Below are experts of layer 6 (counted from 0) of a mixture-of-experts language model. Rows are named router (the router's row for the expert), down (a neuron's output weights, with its number) and show model dimensions 0-127. Each number is 50 + 12 x the weight over its row's rms, rounded and kept within 0 to 99.
After each expert's rows: "comes before" lists some tokens at least twice as common just after its tokens as in all text. This comes from a sample of Wikipedia text that the model never trained on. Tokens count by the router's weight.

# expert 31
router:59 49 54 53 61 47 45 45 66 49 45 60 45 67 42 62 45 42 53 68 40 61 71 52 52 56 65 46 62 57 40 50 59 47 59 62 40 61 59 58 48 41 62 52 46 14 53 57 36 46 53 65 51 44 42 61 59 29 73 41 19 47 50 51 39 42 79 44 60 55 61 45 45 56 63 31 71 54 20 50 71 63 57 38 52 58 59 46 45 45 77 59 35 55 34 51 36 58 35 59 24 57 63 59 42 36 55 45 49 18 44 56 59 52 45 59 67 36 57 62 61 46 48 48 36 37 63 68
down0:53 49 67 71 38 65 47 29 36 24 66 23 45 49 48 53 71 58 68 56 49 62 61 59 49 51 59 54 46 49 57 77 52 44 29 39 62 48 44 63 59 73 47 48 51 47 63 58 60 59 65 27 36 62 72 56 46 50 24 56 47 57 54 35 66 43 53 46 53 53 49 46 51 50 28 34 66 45 55 50 36 37 66 50 59 40 39 68 47 43 65 36 51 47 47 56 57 60 49 58 67 42 60 50 76 51 43 52 29 74 58 43 56 70 39 59 51 76 56 49 49 59 32 71 39 36 60 53
down1:46 58 53 45 54 76 52 26 45 38 31 28 81 66 42 86 68 57 64 58 50 49 52 52 56 58 55 57 57 48 56 29 42 57 52 37 65 52 40 26 58 45 33 51 31 47 68 53 43 52 64 50 54 68 51 54 70 56 58 42 48 44 48 52 72 40 26 65 50 58 53 49 46 59 63 55 56 45 62 44 56 60 34 46 43 49 23 41 70 47 46 60 59 52 58 60 48 50 61 68 45 50 69 56 36 50 58 48 49 67 78 38 50 55 58 28 37 29 50 40 61 62 35 52 55 63 42 34
down2:30 36 46 47 38 53 50 54 55 69 32 45 41 60 40 36 50 55 48 43 75 77 49 33 52 60 58 45 59 39 50 45 67 32 50 73 44 32 39 58 30 58 41 60 83 57 56 41 37 25 53 49 27 53 53 37 54 44 60 30 36 46 42 41 58 57 39 58 40 40 53 49 55 55 59 39 60 65 50 61 33 43 28 48 53 68 51 47 56 32 69 55 48 37 58 33 57 64 51 44 80 33 38 61 42 49 38 28 53 66 30 43 42 33 58 55 44 45 51 59 40 51 31 33 52 49 58 59
down3:56 58 48 29 54 51 71 47 35 41 44 43 51 50 43 49 52 54 54 59 49 35 53 47 44 64 59 62 45 60 59 42 43 34 56 59 59 57 47 48 63 30 83 51 18 30 60 37 57 42 52 61 66 48 42 64 58 63 32 44 66 53 61 28 58 42 50 59 51 50 61 38 31 61 42 54 71 54 56 59 63 39 74 54 49 46 66 33 48 23 61 50 58 42 54 58 50 33 49 52 76 38 23 35 50 61 63 70 60 53 39 32 45 53 56 54 68 60 73 39 67 35 68 39 48 49 64 49
down4:35 45 44 45 63 46 26 31 39 56 39 56 45 44 38 49 45 53 63 56 46 48 55 50 51 45 44 30 41 54 60 60 50 44 58 65 39 38 30 44 59 77 55 38 80 57 47 58 53 55 34 73 67 54 65 57 52 70 58 35 40 37 51 53 84 47 49 62 45 44 44 44 65 29 64 37 61 51 51 35 47 33 53 48 19 64 53 28 56 41 44 50 67 57 47 31 78 40 41 39 65 49 47 60 46 49 52 39 47 61 46 39 31 39 53 53 44 69 32 49 40 76 54 36 45 32 51 58
down5:47 43 56 39 59 44 54 62 52 45 30 61 60 37 47 58 39 63 43 47 65 47 69 44 46 46 44 35 26 58 75 44 40 41 64 36 53 48 51 63 37 46 59 45 31 68 38 40 60 55 63 57 59 57 37 53 34 48 64 59 41 55 39 61 69 58 42 48 57 63 40 64 52 65 56 30 31 39 46 38 30 46 33 52 41 30 25 33 57 33 39 47 68 61 29 48 42 32 68 55 62 44 56 65 57 52 66 62 36 56 58 68 59 43 76 35 65 54 52 69 29 44 52 30 53 28 48 55
down6:74 38 52 56 64 41 66 36 34 63 50 56 62 30 28 43 46 54 58 72 46 20 45 46 49 45 43 77 45 36 38 57 78 56 41 38 59 53 38 36 35 35 51 56 55 32 55 26 54 24 60 55 47 43 45 44 67 58 63 66 44 76 47 68 57 40 53 51 60 47 39 45 54 52 56 24 47 52 47 63 57 42 51 41 56 53 54 45 44 44 49 44 65 46 50 42 44 67 50 45 45 32 40 41 31 53 47 63 49 17 37 45 58 46 66 56 54 35 41 61 69 59 54 25 46 47 57 64
down7:60 63 43 55 68 63 48 71 42 44 55 37 55 51 50 67 60 58 63 48 58 41 51 52 73 59 66 45 47 60 35 58 47 18 55 31 22 77 52 42 53 41 55 55 71 72 56 58 45 43 66 38 43 57 60 31 48 28 70 55 43 30 58 48 52 67 43 46 59 39 29 53 36 39 48 58 52 69 49 56 53 57 59 37 49 47 42 54 61 44 86 48 70 64 57 47 62 50 50 60 55 65 57 42 44 51 50 19 61 54 69 44 52 43 50 48 53 37 44 66 32 49 60 59 72 60 53 52
comes before: " |", ";", " |\n", "%", ")", "7"

# expert 50
router:36 58 66 68 64 56 70 51 66 46 55 57 42 60 30 52 58 52 56 63 52 43 62 43 73 40 59 50 66 40 49 56 34 59 67 57 30 49 57 58 32 53 42 32 72 28 58 69 50 38 36 50 36 50 36 63 72 48 53 32 40 49 31 43 48 41 66 49 32 44 68 51 39 58 63 40 41 46 57 54 59 42 53 30 44 55 68 38 39 23 61 54 46 42 38 44 26 65 37 70 55 45 56 54 44 29 57 39 37 46 45 74 54 48 50 50 56 59 47 35 40 38 60 46 23 41 66 68
down0:63 34 66 60 49 60 25 49 32 43 54 23 43 58 50 64 51 38 54 56 31 31 45 75 45 45 53 48 49 34 31 60 50 33 58 47 63 54 37 44 48 65 42 43 54 68 45 28 43 34 40 49 57 46 56 45 60 52 21 32 35 45 53 23 60 30 55 52 56 49 68 60 43 44 27 40 81 64 58 48 44 53 45 50 47 42 47 49 36 64 62 41 56 44 37 83 69 50 59 49 62 60 51 64 45 46 43 43 55 54 48 44 38 52 48 54 42 52 51 31 55 49 49 53 84 58 32 61
down1:53 37 45 55 45 46 56 47 36 53 55 57 83 47 66 44 36 56 37 72 33 48 43 37 41 61 53 36 56 42 43 65 53 52 57 44 32 40 35 79 49 40 40 56 61 73 58 48 27 61 66 46 44 55 47 72 44 30 44 39 40 42 43 44 44 54 47 41 50 69 46 70 50 64 72 62 40 54 51 49 57 69 39 48 39 42 17 68 42 38 52 34 44 63 37 74 59 69 42 50 52 44 72 52 63 63 58 23 43 59 64 53 61 52 36 41 56 62 39 59 58 33 39 39 53 49 58 50
down2:31 35 54 62 37 62 56 48 46 53 72 37 51 47 55 67 40 39 54 57 33 55 23 62 59 34 42 52 53 21 61 56 38 83 37 58 57 44 45 59 58 46 42 49 41 59 66 51 51 50 38 67 57 51 58 41 44 39 41 37 34 50 58 57 44 45 44 87 42 56 49 68 53 43 68 62 59 55 54 46 64 48 46 59 56 77 57 51 53 46 37 62 38 68 46 51 50 42 36 46 75 54 56 60 23 42 45 75 41 50 52 41 52 50 65 45 25 45 46 31 62 38 42 35 49 30 48 31
down3:47 48 36 39 47 71 48 40 68 28 46 38 38 61 53 38 43 72 68 52 42 42 41 47 45 53 69 32 45 49 37 52 62 58 57 57 50 35 68 53 50 66 57 38 50 49 60 44 10 72 52 43 62 55 61 44 53 39 61 64 51 63 78 38 48 41 46 52 48 54 47 53 58 46 24 40 32 16 53 55 53 29 46 43 29 39 52 68 48 41 50 60 75 45 49 45 50 23 60 41 63 56 49 51 43 58 57 72 58 58 46 62 59 65 62 31 53 43 48 54 54 64 43 51 35 54 69 61
down4:49 48 42 71 58 49 50 33 62 40 58 35 46 44 63 56 59 55 75 50 46 49 42 43 49 35 43 50 52 32 40 43 54 28 50 67 47 66 51 72 65 54 56 41 56 73 80 42 50 51 46 32 42 66 64 49 55 48 49 42 38 45 40 68 59 36 44 52 48 73 40 50 45 55 67 41 55 43 52 65 61 39 67 40 62 62 70 56 64 21 44 55 67 58 38 36 62 52 29 75 55 40 48 56 49 45 49 60 71 42 39 56 45 27 53 43 74 51 50 38 48 72 52 45 26 29 34 58
down5:39 44 61 20 45 50 27 49 43 66 72 54 58 60 52 31 35 69 54 41 57 34 49 58 65 44 39 48 34 55 35 71 57 70 50 75 47 52 50 39 44 58 35 33 42 60 24 34 65 37 44 62 51 49 42 51 67 44 52 46 48 61 46 59 26 57 51 49 49 42 50 60 34 59 39 46 59 38 53 38 44 22 31 48 69 52 44 36 47 39 56 34 49 44 31 38 34 51 59 55 47 49 66 57 52 45 62 51 39 76 16 66 53 54 40 41 39 53 45 46 52 30 44 39 64 50 55 67
down6:50 36 54 40 51 77 51 47 69 57 61 42 52 55 38 49 36 74 51 52 34 55 49 61 54 75 55 58 44 38 42 51 61 60 42 42 73 33 60 53 35 49 57 60 76 49 50 37 62 36 61 69 34 37 63 66 47 56 49 80 51 40 52 69 47 49 45 61 55 41 49 53 47 69 30 47 35 40 37 60 66 45 54 58 27 74 36 53 43 42 44 45 32 47 31 54 65 44 65 32 45 56 44 17 51 54 86 39 57 47 48 46 67 39 51 46 61 55 39 65 50 52 50 47 41 44 50 62
down7:34 57 30 62 57 53 43 52 62 28 61 68 63 57 42 49 57 48 47 40 45 52 51 41 61 55 46 47 22 50 52 48 40 61 43 69 23 37 35 54 46 54 54 42 45 64 59 79 74 48 52 42 58 33 40 29 44 56 46 41 61 37 42 51 41 62 56 34 81 65 58 63 41 73 54 37 57 71 56 44 45 44 73 44 59 34 49 56 48 59 54 42 70 82 36 39 58 40 50 54 73 58 44 69 46 46 47 59 28 37 41 45 40 41 46 43 51 59 36 36 53 22 53 56 58 51 44 44
comes before: "0", " |", " |\n", "%", "==\n", " is"

# expert 41
router:42 58 66 37 48 58 52 53 83 34 49 76 42 62 50 52 51 51 49 63 45 52 42 57 49 52 55 38 46 46 57 58 56 42 54 54 52 63 78 61 34 57 57 28 42 25 54 62 45 35 40 78 36 48 35 60 65 65 74 54 38 29 56 50 47 70 73 44 31 57 55 56 48 59 55 41 43 51 44 46 59 53 42 47 50 57 74 55 41 25 61 59 37 43 49 38 35 44 40 56 38 42 48 66 30 46 37 44 33 36 58 59 42 57 50 39 77 34 49 45 39 45 46 39 20 41 67 59
down0:43 40 53 37 67 72 47 52 30 51 30 37 39 42 53 41 51 51 38 41 49 41 36 44 73 48 57 48 43 31 39 49 37 36 66 45 48 34 61 40 62 61 60 41 57 52 42 44 53 35 29 38 43 44 68 51 50 75 51 46 57 51 39 48 73 42 42 42 40 46 52 68 37 51 40 59 65 50 49 44 58 40 50 16 51 57 51 56 41 64 35 38 47 38 35 47 56 30 40 47 45 48 64 38 36 32 36 42 27 50 44 70 35 51 84 58 34 63 60 51 32 37 34 45 34 32 61 33
down1:61 50 67 59 64 60 64 52 43 45 67 60 57 51 59 48 44 59 39 60 33 50 54 39 30 25 52 35 66 56 45 31 48 58 31 69 56 61 65 56 51 52 51 54 39 36 53 59 56 63 63 59 33 17 36 54 69 62 48 27 36 46 60 55 48 34 47 56 49 42 69 44 54 40 51 81 41 40 47 49 39 33 35 47 24 47 24 69 60 40 67 48 57 43 71 56 56 48 46 56 30 46 50 41 55 61 56 48 42 32 52 59 50 48 44 30 53 46 47 79 61 62 44 66 54 47 46 27
down2:51 44 46 36 42 49 58 51 45 68 47 49 54 66 36 52 46 38 58 49 41 69 49 44 65 46 68 51 60 45 48 48 53 27 29 79 43 64 74 54 39 63 49 51 63 48 50 35 47 53 42 50 62 44 38 41 64 52 52 65 47 42 46 64 36 63 32 52 38 63 46 90 60 30 64 47 44 24 62 43 36 30 49 30 43 58 74 36 49 37 36 47 60 59 50 39 57 74 56 47 56 39 66 45 28 49 46 40 47 58 72 43 62 63 69 44 48 59 68 46 54 56 51 30 51 51 69 35
down3:44 34 45 51 43 60 80 47 56 73 65 45 48 52 52 46 45 64 52 36 32 52 55 56 52 47 50 43 67 40 49 45 48 39 67 47 48 59 39 89 50 45 50 62 61 54 59 44 57 61 40 71 70 35 52 57 62 33 59 46 67 51 46 32 54 40 38 56 62 31 56 53 54 46 54 39 59 39 62 46 56 50 61 66 42 23 38 37 40 58 61 80 52 24 30 67 51 70 37 52 51 49 25 62 61 53 34 66 57 35 54 65 49 42 40 66 44 58 51 56 51 50 60 70 71 48 41 65
down4:58 22 36 59 45 37 35 33 65 43 51 68 27 55 43 58 45 42 61 42 49 54 47 68 49 67 65 52 72 35 61 46 49 35 45 41 78 40 52 70 52 56 51 55 53 76 62 52 62 49 39 47 57 49 65 47 39 73 90 71 38 51 58 52 76 43 44 51 41 72 50 40 58 40 48 40 45 56 33 63 53 39 60 45 46 50 63 33 59 51 29 37 52 53 49 52 59 30 26 45 49 42 36 64 48 66 29 38 54 58 38 39 49 43 46 58 35 44 58 56 47 59 53 60 62 50 57 40
down5:52 43 53 43 41 60 60 60 51 49 47 29 49 27 40 66 44 46 40 55 61 55 53 37 42 37 36 31 48 58 57 39 39 44 68 29 42 63 58 51 65 52 37 42 76 66 48 48 62 49 76 52 62 41 38 79 59 45 51 59 53 52 41 39 48 53 43 47 69 56 37 56 36 47 63 42 59 48 63 47 40 63 64 37 43 57 48 67 58 41 30 53 81 50 56 46 74 49 46 23 59 57 68 58 47 40 65 53 36 70 36 63 42 44 62 31 65 48 65 30 41 39 67 34 37 32 49 37
down6:70 44 59 64 66 56 61 47 63 37 39 57 72 43 39 35 49 45 46 65 48 61 50 47 66 43 70 62 41 49 53 45 62 48 29 72 74 36 55 63 43 43 42 75 52 48 52 39 38 35 47 55 56 50 59 67 40 52 38 54 59 46 51 52 52 38 39 33 57 42 44 39 47 44 51 70 51 46 54 66 39 43 56 39 53 62 60 47 45 21 49 36 52 43 61 42 57 39 21 51 42 51 77 61 20 53 45 50 61 58 62 49 27 42 64 58 42 63 20 38 32 61 62 38 29 66 46 34
down7:68 50 31 63 66 58 58 47 39 61 53 61 53 50 68 36 47 55 50 51 47 65 69 51 23 71 33 48 48 38 54 33 43 52 49 47 49 75 46 39 49 82 39 33 59 64 49 72 61 67 55 39 43 37 49 23 55 46 39 62 39 39 47 54 62 44 29 35 57 27 58 81 56 52 52 27 43 57 68 48 50 44 40 67 46 43 48 69 63 61 58 55 50 76 48 60 60 57 48 46 64 31 56 43 45 45 62 41 37 33 54 63 55 60 42 46 64 53 53 51 36 49 29 51 33 49 55 39
comes before: "9", "0", "8", "7", "5", "6"

# expert 52
router:35 50 57 59 69 72 59 56 55 47 49 56 55 69 53 49 35 49 40 43 50 62 46 58 55 37 59 63 80 46 47 54 49 50 56 67 48 72 52 57 52 65 45 49 55 29 41 53 30 50 42 61 45 49 49 59 63 57 81 47 25 42 42 53 35 54 74 60 40 59 55 57 34 49 48 26 60 52 44 41 51 43 36 37 45 48 57 50 40 44 46 71 25 39 49 45 34 68 25 69 34 26 63 57 28 63 40 48 44 32 50 62 60 65 45 48 45 36 56 41 52 46 59 51 27 50 81 60
down0:46 46 48 50 35 65 55 24 60 47 26 52 29 64 53 47 72 58 53 52 59 60 39 52 65 48 39 39 75 44 59 64 55 49 72 25 37 43 45 55 48 51 63 39 90 48 61 35 51 37 43 33 52 39 57 25 43 48 40 46 58 32 51 46 40 41 75 59 42 62 48 60 34 44 49 49 51 36 55 48 35 53 49 36 71 43 58 48 61 56 51 42 38 28 48 45 56 73 53 55 47 43 44 45 49 63 52 54 28 55 23 55 53 49 35 41 54 34 74 30 51 60 54 59 30 37 49 51
down1:71 33 55 36 54 55 69 45 54 54 59 45 45 45 34 55 35 72 43 42 62 23 46 43 45 46 56 61 55 50 61 70 58 72 52 50 70 49 46 47 47 32 41 50 25 56 69 77 59 58 58 37 58 32 64 43 74 66 57 54 46 37 42 44 47 51 50 43 57 56 24 58 33 56 30 51 45 53 45 33 38 64 45 63 38 53 40 64 80 38 46 50 50 38 30 56 37 58 56 57 51 51 65 45 48 56 45 41 43 38 58 40 31 40 44 37 39 78 41 41 55 66 36 57 31 32 50 60
down2:48 35 38 49 59 68 48 60 47 34 15 39 54 58 45 47 50 44 47 45 69 61 64 42 36 67 59 59 54 58 54 32 56 41 45 61 49 67 45 56 61 41 34 58 48 59 45 37 37 31 42 51 61 38 64 47 42 47 25 37 50 37 63 62 53 37 67 58 63 48 49 44 59 42 56 44 54 30 40 37 63 37 43 50 55 74 57 70 48 50 68 41 39 64 52 30 79 52 24 54 49 50 48 70 34 22 59 44 67 49 50 62 30 63 25 50 43 42 47 43 52 54 49 28 53 36 69 50
down3:50 59 20 37 63 38 46 27 54 51 48 46 54 59 49 54 61 40 30 51 51 39 60 57 46 64 81 54 43 30 69 39 63 47 57 45 49 41 47 49 78 69 65 45 63 43 45 56 52 62 51 46 68 52 53 42 55 46 31 37 53 38 58 40 30 26 48 49 55 75 51 53 37 55 50 34 33 29 51 58 41 41 64 54 56 44 55 45 41 42 79 51 52 41 42 66 51 44 65 50 62 27 54 50 39 38 29 68 34 31 43 44 64 54 63 40 47 44 67 50 48 33 46 61 69 52 75 47
down4:45 48 63 65 50 55 48 53 34 42 46 64 67 41 34 67 74 57 49 77 29 33 52 66 47 45 38 67 63 54 36 40 58 53 56 71 77 36 51 42 48 58 61 42 57 53 59 48 48 41 54 57 47 34 53 51 34 45 63 47 42 56 46 53 66 67 58 80 53 44 37 35 60 45 61 38 51 61 51 56 49 56 56 43 52 65 72 41 44 46 41 47 82 64 62 34 60 54 24 52 61 38 66 51 38 61 59 52 65 56 33 44 32 40 21 62 68 53 44 36 60 62 54 47 46 41 27 41
down5:47 63 45 48 34 52 62 48 68 52 40 42 58 50 39 51 62 48 68 56 60 53 42 49 56 60 33 31 20 50 60 57 58 41 47 59 50 70 53 49 58 54 80 59 50 53 47 47 56 42 58 48 30 64 60 60 39 68 56 51 35 41 54 60 58 55 49 40 68 62 56 48 52 63 56 40 47 74 70 61 54 35 50 49 50 71 53 51 45 41 47 83 50 48 23 56 62 42 58 50 65 45 73 49 59 34 62 26 46 52 67 48 55 29 62 59 35 33 21 68 60 47 32 27 39 33 47 32
down6:44 30 49 55 55 40 57 49 68 48 35 83 44 70 44 52 58 59 44 57 69 56 56 48 70 59 60 61 55 49 46 50 73 60 68 51 29 55 58 44 40 46 46 64 47 36 56 35 53 62 53 70 62 68 70 30 26 51 43 50 38 59 52 68 49 18 48 51 53 47 54 55 53 60 37 59 40 74 38 63 61 32 52 58 59 33 55 58 47 59 52 40 58 27 39 49 53 49 60 37 37 51 42 37 43 19 69 56 37 52 33 37 53 30 60 47 40 61 59 46 47 43 57 41 67 66 33 56
down7:42 55 47 53 59 47 69 40 56 34 45 48 64 53 26 64 48 61 47 39 45 43 41 39 66 50 53 44 33 49 65 48 55 47 34 62 50 51 61 20 35 42 38 47 67 58 54 64 51 47 56 47 36 45 37 58 61 42 73 80 48 42 98 44 74 53 46 27 53 39 53 60 49 38 52 49 47 74 47 56 53 56 67 28 24 45 50 41 55 89 42 47 52 56 40 50 59 50 46 40 51 63 39 67 55 44 50 38 34 54 54 51 36 43 40 55 40 58 56 38 59 57 54 54 58 58 58 62
comes before: " the", "}", " a", "°", "″N", " his"

# expert 38
router:34 78 56 56 63 60 50 41 59 52 66 51 26 44 44 53 35 77 44 69 59 51 54 30 54 54 77 62 60 60 39 55 49 48 56 52 44 59 73 71 43 51 56 39 54 46 34 62 39 40 36 71 31 61 39 56 58 43 72 50 42 48 35 51 41 53 76 50 48 56 56 38 40 55 70 21 52 61 34 37 52 48 36 50 42 69 62 37 49 27 49 62 46 44 41 47 50 45 47 73 43 40 59 63 43 37 56 44 55 39 37 48 39 68 42 57 72 41 50 34 39 39 57 31 37 42 60 56
down0:45 45 78 55 41 58 32 50 45 56 25 37 32 58 53 46 59 31 46 47 45 80 55 56 47 79 68 62 26 49 28 40 50 46 30 55 59 59 51 47 57 56 60 54 67 77 35 55 31 65 47 43 27 52 58 43 35 72 41 48 54 36 49 46 58 59 41 51 69 55 52 40 49 59 32 30 52 63 60 47 41 38 54 41 59 48 59 59 58 42 52 46 38 44 43 41 47 42 23 40 46 49 56 45 39 58 72 34 61 47 51 26 59 27 59 60 36 57 65 43 61 47 36 41 57 38 57 37
down1:62 53 58 48 71 60 72 63 49 42 55 52 27 30 72 48 40 40 43 48 52 48 63 21 42 51 50 19 66 51 33 44 41 59 52 41 53 34 51 50 39 54 48 50 44 73 58 60 46 44 31 46 55 39 49 32 65 71 44 49 34 68 70 59 64 55 53 58 38 46 50 38 41 45 58 66 57 23 67 61 48 59 31 42 59 51 53 50 55 34 42 42 41 66 48 49 54 63 32 83 65 27 60 49 44 45 56 49 44 55 56 39 45 73 49 64 56 55 45 67 65 43 51 52 33 70 39 43
down2:55 46 57 35 50 45 39 51 35 41 43 39 52 46 76 46 54 46 21 26 50 56 65 34 39 49 55 52 39 52 33 52 54 59 55 41 55 20 39 38 59 57 48 31 55 71 45 61 34 74 32 31 46 70 47 45 46 49 41 46 61 30 47 60 34 50 46 50 49 53 53 56 30 38 53 32 49 50 55 43 58 34 53 86 47 72 58 45 49 30 34 56 60 53 46 53 46 57 43 52 29 47 40 49 57 53 48 57 46 39 66 27 46 43 57 54 48 62 25 53 51 51 48 18 76 42 55 33
down3:37 53 38 47 37 62 43 41 62 35 48 51 56 51 37 52 63 54 69 55 52 50 51 58 50 43 52 49 45 49 58 47 43 35 54 37 73 53 54 51 40 41 55 42 38 33 58 45 65 39 61 64 68 48 43 69 67 54 58 43 27 75 29 52 32 39 47 57 37 85 69 35 50 58 49 65 51 62 50 64 28 47 82 51 38 51 55 35 34 51 40 62 73 46 46 45 56 41 65 56 55 39 58 49 59 45 63 57 53 66 28 65 59 60 29 35 41 33 56 60 51 32 47 62 38 54 80 61
down4:33 51 48 61 40 43 64 48 45 51 50 45 56 55 50 60 45 63 65 41 58 73 35 58 58 36 58 70 51 34 51 41 63 59 47 36 53 55 47 49 80 55 63 40 44 59 58 51 39 62 51 45 60 38 62 77 42 45 37 54 20 35 48 55 62 56 41 34 51 46 42 37 53 49 63 49 75 46 44 64 44 58 42 37 50 42 56 24 65 35 33 52 55 49 88 48 58 49 39 49 51 53 57 80 51 49 55 44 52 46 37 27 43 55 30 32 56 34 35 59 53 59 65 36 16 49 50 59
down5:36 61 56 17 48 37 75 45 39 29 55 57 45 70 63 32 39 61 48 42 53 40 69 50 37 49 53 47 47 49 48 58 39 48 82 51 54 50 31 33 51 51 57 41 50 67 49 24 46 50 36 36 35 51 59 53 57 57 64 49 51 50 45 47 43 52 47 41 82 45 56 38 52 43 64 72 30 47 47 57 54 63 47 51 52 65 43 33 61 59 35 50 61 77 50 55 61 62 56 63 57 56 54 64 61 52 79 57 53 54 48 56 20 49 46 50 56 85 42 39 36 44 57 57 57 32 54 43
down6:59 56 46 49 36 40 47 19 48 47 63 42 25 42 53 30 48 29 57 48 50 47 49 50 42 54 48 43 28 40 32 56 35 50 51 60 41 39 37 44 65 70 40 25 82 82 67 60 44 51 55 39 29 50 52 60 63 46 38 38 60 76 48 68 46 48 44 52 60 53 51 25 45 47 40 39 56 47 47 47 42 33 42 52 59 54 46 61 43 39 44 43 67 44 57 69 51 37 37 57 33 37 62 46 61 47 80 44 70 52 37 48 43 60 64 50 54 41 52 51 49 62 56 56 60 35 34 26
down7:35 37 53 46 83 55 50 39 29 55 28 50 35 65 26 49 59 59 43 50 43 54 63 55 47 75 59 47 45 46 77 42 54 55 38 56 70 51 62 42 53 53 57 45 48 50 46 59 24 49 73 52 68 50 42 38 39 50 63 60 62 26 50 61 45 47 43 48 57 42 42 52 45 49 36 20 44 62 52 59 44 62 68 47 33 53 61 57 77 52 56 79 56 51 57 69 60 55 56 41 70 37 49 61 46 49 73 55 53 17 45 33 38 58 41 53 53 49 46 38 51 57 58 65 57 49 54 34
comes before: " the", " a", " and", " he", " which", " but"

# expert 63
router:56 47 56 42 65 64 56 52 56 45 49 72 54 38 35 51 23 70 61 42 47 41 63 45 59 57 46 53 64 56 56 48 47 62 71 51 37 70 50 71 48 51 56 29 50 33 51 56 41 34 36 56 34 44 47 59 66 41 56 62 42 40 58 46 53 63 75 42 49 52 54 70 50 57 81 42 61 73 39 50 62 39 50 41 46 59 65 44 27 33 73 48 34 41 54 45 40 45 34 71 50 31 51 53 42 33 62 51 52 23 39 78 45 60 62 45 60 42 56 60 67 49 42 36 32 46 49 70
down0:43 45 59 44 34 66 58 23 33 52 62 17 51 45 42 41 19 51 72 48 41 24 63 53 49 37 38 56 47 50 42 57 68 59 50 35 41 35 36 46 31 73 58 36 58 36 62 38 34 67 30 50 44 33 44 48 43 49 47 53 29 57 51 49 74 56 48 29 34 26 55 56 42 43 55 71 44 42 53 66 61 39 48 33 54 50 57 54 54 47 54 50 43 49 27 58 63 62 59 46 45 62 57 59 41 51 54 32 62 37 57 62 48 49 52 57 36 61 46 41 69 61 50 29 43 47 49 30
down1:41 57 71 58 48 62 47 39 65 25 54 55 53 35 49 67 57 35 33 56 48 67 67 52 32 66 40 61 67 60 32 43 62 57 58 51 69 57 54 59 48 47 43 48 30 60 52 26 40 58 56 55 51 47 30 44 79 45 45 47 41 57 55 65 53 34 56 62 52 52 59 86 45 63 49 38 56 36 52 54 44 61 52 43 39 44 40 47 69 69 75 49 54 62 36 57 71 51 69 71 41 45 64 52 35 51 52 39 41 74 36 40 50 49 61 55 32 33 51 38 41 46 36 69 64 39 41 62
down2:38 62 62 60 37 54 49 48 48 41 44 56 51 72 59 65 61 48 61 47 49 52 51 50 30 56 50 35 49 51 64 50 17 44 51 58 60 54 45 59 53 58 41 26 62 71 41 35 33 32 31 52 36 63 57 50 57 34 53 62 69 48 51 71 46 50 25 48 42 53 56 39 70 40 66 58 40 25 43 37 33 37 40 56 16 45 56 69 51 46 36 53 41 43 58 53 42 46 28 53 44 63 54 54 54 60 47 59 45 41 50 31 63 62 55 52 46 66 82 64 74 57 45 38 44 67 49 34
down3:34 58 39 44 63 64 35 62 38 46 55 42 52 68 38 74 54 67 65 66 54 30 65 41 64 58 26 49 33 72 64 47 72 69 69 17 54 60 44 54 54 34 57 45 52 22 39 35 57 41 58 73 52 33 53 66 57 36 55 63 64 33 36 33 51 56 60 60 47 49 51 50 43 50 38 57 45 56 59 59 47 37 53 35 52 45 68 56 30 24 40 52 41 56 60 63 46 58 50 50 63 55 31 52 45 69 48 59 45 60 40 60 32 51 50 53 66 62 40 50 40 45 53 59 39 47 61 64
down4:42 46 27 62 45 42 43 50 73 49 59 55 62 38 29 45 68 57 50 70 41 35 46 47 36 51 46 49 43 50 52 74 38 33 46 53 67 37 47 63 52 31 43 75 50 71 54 44 45 41 38 35 38 50 64 57 67 40 26 44 25 43 50 58 63 57 46 60 39 44 45 49 61 39 53 43 44 49 39 70 34 53 43 42 48 42 33 53 47 59 46 32 66 53 40 45 72 49 25 32 53 50 42 49 30 51 58 56 43 53 19 53 72 29 46 65 48 67 45 71 38 61 56 56 72 56 37 49
down5:46 65 56 46 68 46 59 78 65 58 43 51 50 44 51 31 38 59 50 64 66 69 64 54 38 51 34 38 29 43 53 58 56 43 59 56 63 81 32 39 46 53 61 55 45 56 34 34 31 44 56 64 41 44 65 50 54 37 50 32 44 49 33 49 34 54 64 37 74 59 55 43 23 42 34 54 43 21 38 54 50 54 39 50 64 49 47 47 66 42 51 40 65 31 40 57 68 42 58 54 63 72 51 57 52 49 71 65 63 59 67 51 35 43 56 31 50 71 40 51 48 29 49 41 62 48 57 35
down6:57 41 32 35 44 48 45 57 45 57 55 40 30 62 30 46 48 63 53 43 45 50 46 41 74 49 42 52 61 58 59 38 51 45 41 40 32 59 49 36 48 52 47 58 44 48 30 48 55 41 35 45 52 40 55 64 54 37 39 70 33 39 51 73 52 46 56 40 56 49 75 43 13 27 46 58 47 55 46 48 52 51 44 63 72 61 70 38 18 24 35 59 67 46 47 18 52 36 45 50 49 44 38 63 43 34 38 65 32 40 42 44 39 48 52 78 37 67 45 57 44 34 52 45 43 48 48 50
down7:42 25 37 50 73 29 51 50 65 54 72 23 52 44 46 54 61 47 61 30 43 52 46 42 59 70 51 38 46 39 30 67 48 53 44 52 63 40 37 31 42 58 60 73 63 67 58 69 61 75 59 33 43 41 57 39 29 45 53 61 62 50 56 24 49 27 34 58 63 45 43 46 48 48 63 39 48 53 49 43 43 39 60 51 44 47 47 56 24 48 31 49 38 70 34 52 67 55 51 47 59 57 50 48 48 42 34 69 57 35 34 33 55 44 51 53 37 61 47 45 55 46 45 74 59 44 50 25
comes before: "8", "7", "6", "5", "9", "4"